Experts of a small language model.
Size: width 160, vocabulary 7829.
Experts: 16 experts in each of 9 layers, a sigmoid router.
Training: 451M tokens, 6876 steps.
Below are experts of layer 5 (counted from 0) of a mixture-of-experts language model. Rows are named router (the router's row for the expert), gate (a neuron's input weights, with its number), up (a neuron's input weights, with its number) and show model dimensions 0-159. Each number is 128 + 24 x the weight over its row's rms, rounded and kept within 0 to 255. Numbers have three digits each.
Before each expert's rows: "mostly gets" lists some tokens that are sent to it at least half of the time. This comes from a sample of Wikipedia text that the model never trained on.

# expert 12
mostly gets: " has", " been", " have", " was", " are", " more"
router:124112152143050125091119108127130132133108132155090107156116162136107111109151113090072153104132148111115156142149136087138128122149157154163116133113143118133160127159145140120164148087168125072117130132124103151153080096112081087112147065118129090137134126098133156119164145090158121079118133119139140110140133111139107098106118118133124162102145127124103130125158089084128099144140121127094124139155156144089143159140131129136103130132105130161099115134152121109102151108070147
gate0:169148111157148134151122120124156117111154163121117104130134165125091119114110105125103121123124114098107149135126105122106093087147130110117106098128129123148099135121139121185122099110124208163126135122148141125117113130125121092137130138107091144108159147124117112116094117138165101084117122127116104078109121147115103164178131160136135134144105098111071112098160169132087136108105122104082130108160067159122155097140149146126114155104141059141161135108112132093155154099144117
up0:112181134100152127146103109128074108178090141115110136092114129139112163132133163129170109122114141077134103137078106129118141142140095168142117134156131113109142165115113130120148168150125145142133093112106149103080108129143128174137117118111137158135108095149157133116161150142089121134127103085110136137116111105128157075151141129101157129083136125121106121169097125129138154133142150175135150109089102127122113140143127124143112154165111189105109121142160101152141079123135190
gate1:162120143176132094103116134091108086118103171160157158140125144114129151092099084074152136154136130151110144086116132121100121133160093143136096122092121131120112164092120105151116100106130122130132109104100140121125154093118109129109112138139156157155103123101164130112153121136126095117118136060096130138091157121145142160095109085103091145105135162127165142132094144141130140139124083164120157102093118083116113115109149148144100126132110078135171134153129109174111134164125116
up1:129101112173114139135177146104106113121124126115162164161118150144115139162130141162089148134127124193082170111128112078171103110152115084132140158115114128108162164154131080104112101137077146154134096112110140130124105102131152155166130108132100131130124140078143100128132105126143063088123103105114182137091123096132127123115162111112102132123106119172095127139104145129168108120140127120166109124136130086147104145123151107114127108138127137129101159155140119115149136080143116
gate2:119145101150188136140173120113134155085127125106097097113072141127123139113114108114121151136093131083147157155133158112107102156183110146143118155075127118136162145118135102147132137085130087120103144167120122161137133133100131069110125145136112125142119121148179141132176162121172119122144138103136130151124137108114133150103088102087079091131112096122122081115148152109124076077107114126128133123115141132128114137125114118136124112130143104137108192116084143133125146131086111
up2:122165128137137164099137177124135107141122146132136149115106152116163137143143106106119133150091143139126144097120173160117123125127121181135138132144151139132138140117137146151122114113145106116091148140134125145130106135085112129101107111153117115203152110150134130113128130167167177105073143139137170136144127153109102180094148178107148145128103143131136065124146145145091104131097138100126104137141196130130096072127098176150128132142112117143126143166120175143119166103095114
gate3:070129143154113140141127145176054134109079173112138129140104100125101098132126169119100098122162118114102136141161094087148121099124101137135144134080162150122127133109148132097160138169133126109133109110167137117126117128156131173143098096141173158102073118143095128120105112155149172097117130145168159145142131098121130099123117121100089145144106120141129093129103137144156150139120087097125132162123167126100147147105157117125117130125126073113140159097130117142090103126119123
up3:130100126136176130133156115066131151146141099136119145115149153108162161100162114132155099128099142171136134131138070106150131164123145176126124131124126130159128151171132104152133098114135138130103094132102149131108131133134141116120149099119116153135160129133137161121107140174119124149171162101115144119151130111115175124119131176149164109138185159129123101120133119124153085124168086123108138142144090147124110140093129090193133122146141128127156165091095115132116147169172072
gate4:158134158107142094126152058137131116132129175118184142145148108138149191144119124153144168087137170133117140127155147122178137169120162148129071134098140119126083153123117120123142092136115163110142102086129170130156108147123129140124125114106168130093133106142119158112145112157067176123143121137143126114126100145110136148109100099120114145103117189152140143146144132144114144126160077110178116093143146111123121139095132136142122154147110113124126128123132125189133139154129126
up4:124078120119104113108118089155130146115145127142156094144159128125132121121170139145130156127156142102089116141138063135143147149150134135136129177121077134154086161119180068140141144117103157142110112128123153167131148106116095134136141116098128083130165120142128111139139157144135145107164131155100120146113159142111119089106111106093118147158099151141151159118084138136127137125133147151128151113145088172126088061105169080152120121129130109130135132104114167126154154077121141
gate5:121097142101146137152155091107145136148095122114102119159129144161103085092141127140124154140136129094116099124098097125137126149130105142132105136139157101109074156155066112120126141104091163118116090127113120109109080110119139176089119149132121137128112113192115161130171091106137092160094207153139133092110123114149152120119171112125111119140141133128078119120135123157115173129117102143083160134135110126139139136099128099152107138099103135123136130094122125117145163166094105
up5:140135148115106103115091094152164096143141115112125131117155136112141150157093154162156107118141124135124090141115165127113104126072106118117154149121145116103125167139102136126146111168112116124173113122170140080117131148167150098166075122138078140117083128068155105132107160129122171155138104133123140128134117179104102174152078111074136073104122154136120113154123105141110135115153116106113125129121135115128131154123150112154123164120136117152170130133122114106152115140188104

# expert 2
mostly gets: " from", " during", " in", " between", " at", " into"
router:077143121102120120137143164147130084129125098145078128180134106148116122131130116119106124118108168136134177127148118069127116120121202099148113129139144140150166122108116086127129143082155173108119111117111149134106128109136052117121108127153120100162132099129138151136120143093136170094104150115119176150104176131152178100133121111111158149128145148141133152106131109124172092128127137155117088146168122138118123138165146106105121131169161100124102136087136131121119137135109149
gate0:097151108128117138139096143108142129138099113121137110119099111114123149108102129117107102163133184114142179139136123173160104125130130161132114112144101130147130169154112122101168106124127134157170132131171098112114133107116118151160152122135112158120135122110091153110142139103160159142105123146103138202165152126197091137142123127153127159110090093175159103143110093151143143133089123123101135108152138129097146151189163138107130128121153146180101113124090088116158137107132141
up0:108104104124152099149145107098123079129123137101116112154154111160111118101138141108153149139150129113117161158127116128112148143080122142181127073126097146131153133150123137128139130145117153133139123151105114146110165134104136098124099104108147144128184124119169138091065082128123087147131128101120142142090140119116148098103089156101131041150143080072151124137151138104107119144121151141079116148121150112138102159128161132094105142146145125104145116096137157082126110105134120
gate1:171121114157116126161120122126139148154123109148103102144135151126100119100176117143173128129157125104148123134120134130099075108138115110142163129108113095153157114145136143084140093114111130129138109112138142152111102115130137099136116157102058108152122159119119162151117098117126123164120135142145105102110133195163101087174109160127110142100107134122151123119134190101160124135152113140142146111153139164128112161137140135118137118153114137121157176202168098120183090132156118
up1:117140075120137120118134130098116131148142161099131130125127109154176126154143078146087096156137131140084123108109129158117134137113164136127111155102144100155132150109140077165127139097149123110103119119133059133120159097140105147136159131143142174175076079121146109156137132127084118131128143102103107141083123104172145122141128126137138116110113122104118097134141145103122121134140155129140113138144106126182106196127119129115093136108102114161163082074113152149143143157091134
gate2:132129126159143145099111153099134158135158159143132113133124097144120075094155167129154111132151138096155107121136068093132126123093125135200078099118061131151132122122114103149075121135142135122112155099161128139167087139157129124094109102114132096134120127140131149126135139121095102126092148113111148102111116131094170093122154133130153114098175154119133093120094133133121167129133160167153148092115130108140142131128109087131101160159168143103126126130159147121070139109130129
up2:141124157094103151136107098124106141145115131129123188163110122125102137158112159081131126092105144136132117128155173171133135130124182140089128139137071112147125154133128126114093114092118113147112115133103118085133123126105137123145136104112105114158132110135113141115095128135167157161113078173121138126117109153144116123129132163127052159134101143115123120137161136138150123134120100129107142131163187127120149105127142178153140087098128204144111084134156085117124143090128136
gate3:134105133100178122129187107154147105069171126148138166149126138141114110152157145107144085140103147169112118110186098138117106136195142123132152135169200148130143142137156113124119120121147134131136124105128163125156116092145131096100101073164138104119145147070146131146121150186151146104138135122101169105106112109129143148130169170089167124119157120118144126118158132125110163155116113124143155106117150155132121100137120116094098147149135126140119112133150140127126120118137119
up3:147069109117118168164128184142148163186147136126116141127130127098115183133143130109124158146139115123165164096107156084134134131077111130161143120126087102151118105131126105152150128115124085128142101159151106139125124145121133184165173150112140157120134140144128170123152146107103106127115135102127127133144152109137152091107116141149129130128098117138140143087111130123133039124117133147117118127151115144149146159129119114158182130119132162125178134107188117116131107168114143
gate4:144095154141104121133159089119130153157156152160133135116089102156141114102168110121103081110112118138124135132109138143166097133148085075134099137096134135112130104142098136127140109156134156156139131143076173144166131122123150127121142131094131080145121110122118102148107137070135121157166140118110132145145126127145145137152090129091140153129121137141123138178104112149196084103157111138126080098135129122059160103125105141160109139182166133121134127112128142121128137077131148
up4:122130153168102098124149084137159145111120174154149179122125139155139114100180123130138119141115109156119145120132148142108110129150079111144169131148109132155150099145091117145133122157122154126090131102077122155157110101134107138129118122144133110137114142115110107177127129096140141168179120113112137138109136119160140132148131122089141132094134103154141172143109158143203095110127092111121100089139101113088122154118129129163128105175125107112126144131140187136134151067139174
gate5:112163158071086099159155153134151147122156081138128111130139114117117122154133163135082135118107127148162151111204137150108157157150142155067098140139110108129109117124143150122128134170149141160135119147172150131125099122082138130099123126090100124134125157130123100133116114135071162107134106113145116131130125126087134146125131122173106138161138121122104126110126145141164126135138107124121151183109099142143114120092104148098127111100109132185073131127128106141065131101161124
up5:095145143110142109102114122157112102134141148168124111166154124113184140127137088181132134101120090168165076133154112119117120143129112143190153101091130176105151105097149126101136156109116145132128088127118145137130090142136130147129107145140158125155155102132097075142159120105092133135130125132152174116126126138142139177086122130137105103127115151176145161156126144148155133120136120156121117161084146101127110101152090108145114124095086135135142136118116130187167102146112154

# expert 4
mostly gets: "ians", "s", "ts", "ters", "ies", "ures"
router:072178116112130090096122125096143148110143141132134105162154114123118144146152130110137128107165180145124155120120151088092192087173120154153104119132123178100175169158155125120119112127156144143122115137120174119148131123121107093091147128132156120175101135121097104097124141106126124145129157098073122151126153157103113112175101092127130167149138126144136121121151124082179139136130147118107134118143178127145123108126148172158092113150139139110114126131144134145157094142130151
gate0:134116116135102053102132134101170130097133149129100051142132138159146163131120127113149112099114098100100112103127084160139163122152099098166101113101109151106112124093164106102146157110126133106166133174148149123129134105141132112122134125084121143138115126121127117145155151083136123132177136118096106113130141119128170106142113119115096121113120131080118152113117122157158131140145106163142130199161141076100115139129120152113112112104110126096117104161117161094086134131140153
up0:149165106140137138104133117094119124135144091136137156155141107169083091076105134109133091115158142125150104133117129159103117148129119159101094122142135136144132119150110102160094164138109098099124109097069128142109139109099110145124119166178154115142139152111120118125151148190123107147101175129090121145123134140122144093157126131136112086126139091097078148130125091094110145172123200108117125126134142110146154129098145153119129158155133136128129113116117120142142101106145052
gate1:165114147155130110130139085146043157109129163177105126130106132121136114143130113121157114138115161105172111144124150110162159101166143092141099112098113137128128156111121156200133105104129131123129121123149124107131138109129152137091165147120154142126083094100097135121104156141139101155095136098139087123110145141133147088105152155125116108136131111112136134085136097108083127124075148086129155083117155140141130107115174102149137161109139099118149117110109132147118136138146070
up1:126154120133081165129124141110145139162116114141124123099119131163145187107135135131129148103164123141129157083098127140127164149126119142068109160157109102086158176148136121090128132131124157166102108143139130146144152134121107150122119115110145175094160151117092107108084123093144094109121199118153138159132118134137100133155136124110154088121094130085102149147160130115178158127110142118127117083132136100067102120118096092128112140103126101142103134152151147123106164141138118
gate2:157129140117132153122121144121122101140146103159129128110111158149104132082112110104071112117126179101112149141073119163092120124105103101172140127086099108143102106091135150115168116146141128122132122156172101070148115132106159099093081148131119133135111118114113122145110193130129153086083126118135158135147144132117130155110082108109122099129188084150119117114108117166091133132143152131119121115102134154106153139155177137109157121134151150107119117149114101158104148098103141
up2:108124101148116116138124144121122127097098122126109127129125134131123152136120127078147126119130088147138097108116149137143106130134150147134139128145126177107152147137165117132114155084105092135119150106156132089090160153161119189126115146106158141094110134129154109113109076130143128127115102146129129091082156160149126139102181124094143147100106132114123120142170157097168136139135087105113138111142110157141123161146092115163111128086089133059145115132061117166181121165158143
gate3:148140126139099109097116131124130116095126162096134126107155134135116150087116149119121143137123131084113130119062131127130190110108116074150129137138145165106104127121130104124114126099152120127126102095110104101142120139116127130112138146113143093207130088110120149141134116113132142088094121151130145149111128158141137144129111132149109131116077091119116119174125145144139134112091149072052115129107144098132171137130134083160093139123102133179132190123082082112140124113139121
up3:102137150089116113145115182116161146105093157112118132158132178150135139171145146124111135106120126096106141136135115147168148132093114092128166106164114144092128129133119107114126133130079149119125098118125130146190093101157152172139130118109109128152117138128107102124117127077107152165127107114150121160075133107120133107144121129137116124117128113182117113129120122071160115121132137116127104129177144147151083090110141084144143117124118158172144111126158164144183161074159134
gate4:155172165148146124095141153131146119141117115144113145131138117143144159103171082100102131151209120142120096119173181147076132129140105095139138152127141127115129150167118095099111149130119121127092130163120136158093136129080109161113126131137088160174145154128107115074107147143107146111124118123139151104125089132112168136152153171171131137130157163113112122146157129153105126140098130158116163172157091150126157114117144139106179139158121123140139121110124147151147116101126150
up4:142158148130114127110151117154043094173104100182102120149119098093122126107147100165111132149123094112121133135165132126095116127137141096122135117071135112119111110121136097103143163110104141143114120129123126176089176151097151136099173100154101156144133153117158122104118122120132115128145128137171142147127109113113120129127139154128114134116118149132116116146167113173103083125095148167202134155127096100173133137164175113142169137142109133125126134167150126099121136150138135
gate5:149129130123135125129146159154069115140130148151092125111096128134159133115117127130130128150130091136122107150090088100123135131087126165099134125132119162147120148133155135136088146093123091097082122122110127121153143180102122135135139112139121169105142103150096186156116146158077077115140150163137119136095120113107148135128095111112141150134145105134117127113144129169088113120139142127122140188078146109152123131171060133162095119184108161111116124129119136171096096140100147
up5:130091115130126136141148089111132138120139126174146159138142129146144134158084097111156107146138127076097118185102125150082148114141121133127128152150171122162174145157113136145113143157146129124117083127114124088179143130124114140128118161129112126135100124074100135102119154102129107121128092102116138141112088093163155134164101160091099123156112097137095102156148146130122150140161093113142158151119134135120090150166123141141089104167091132122152142117120109160155146053130108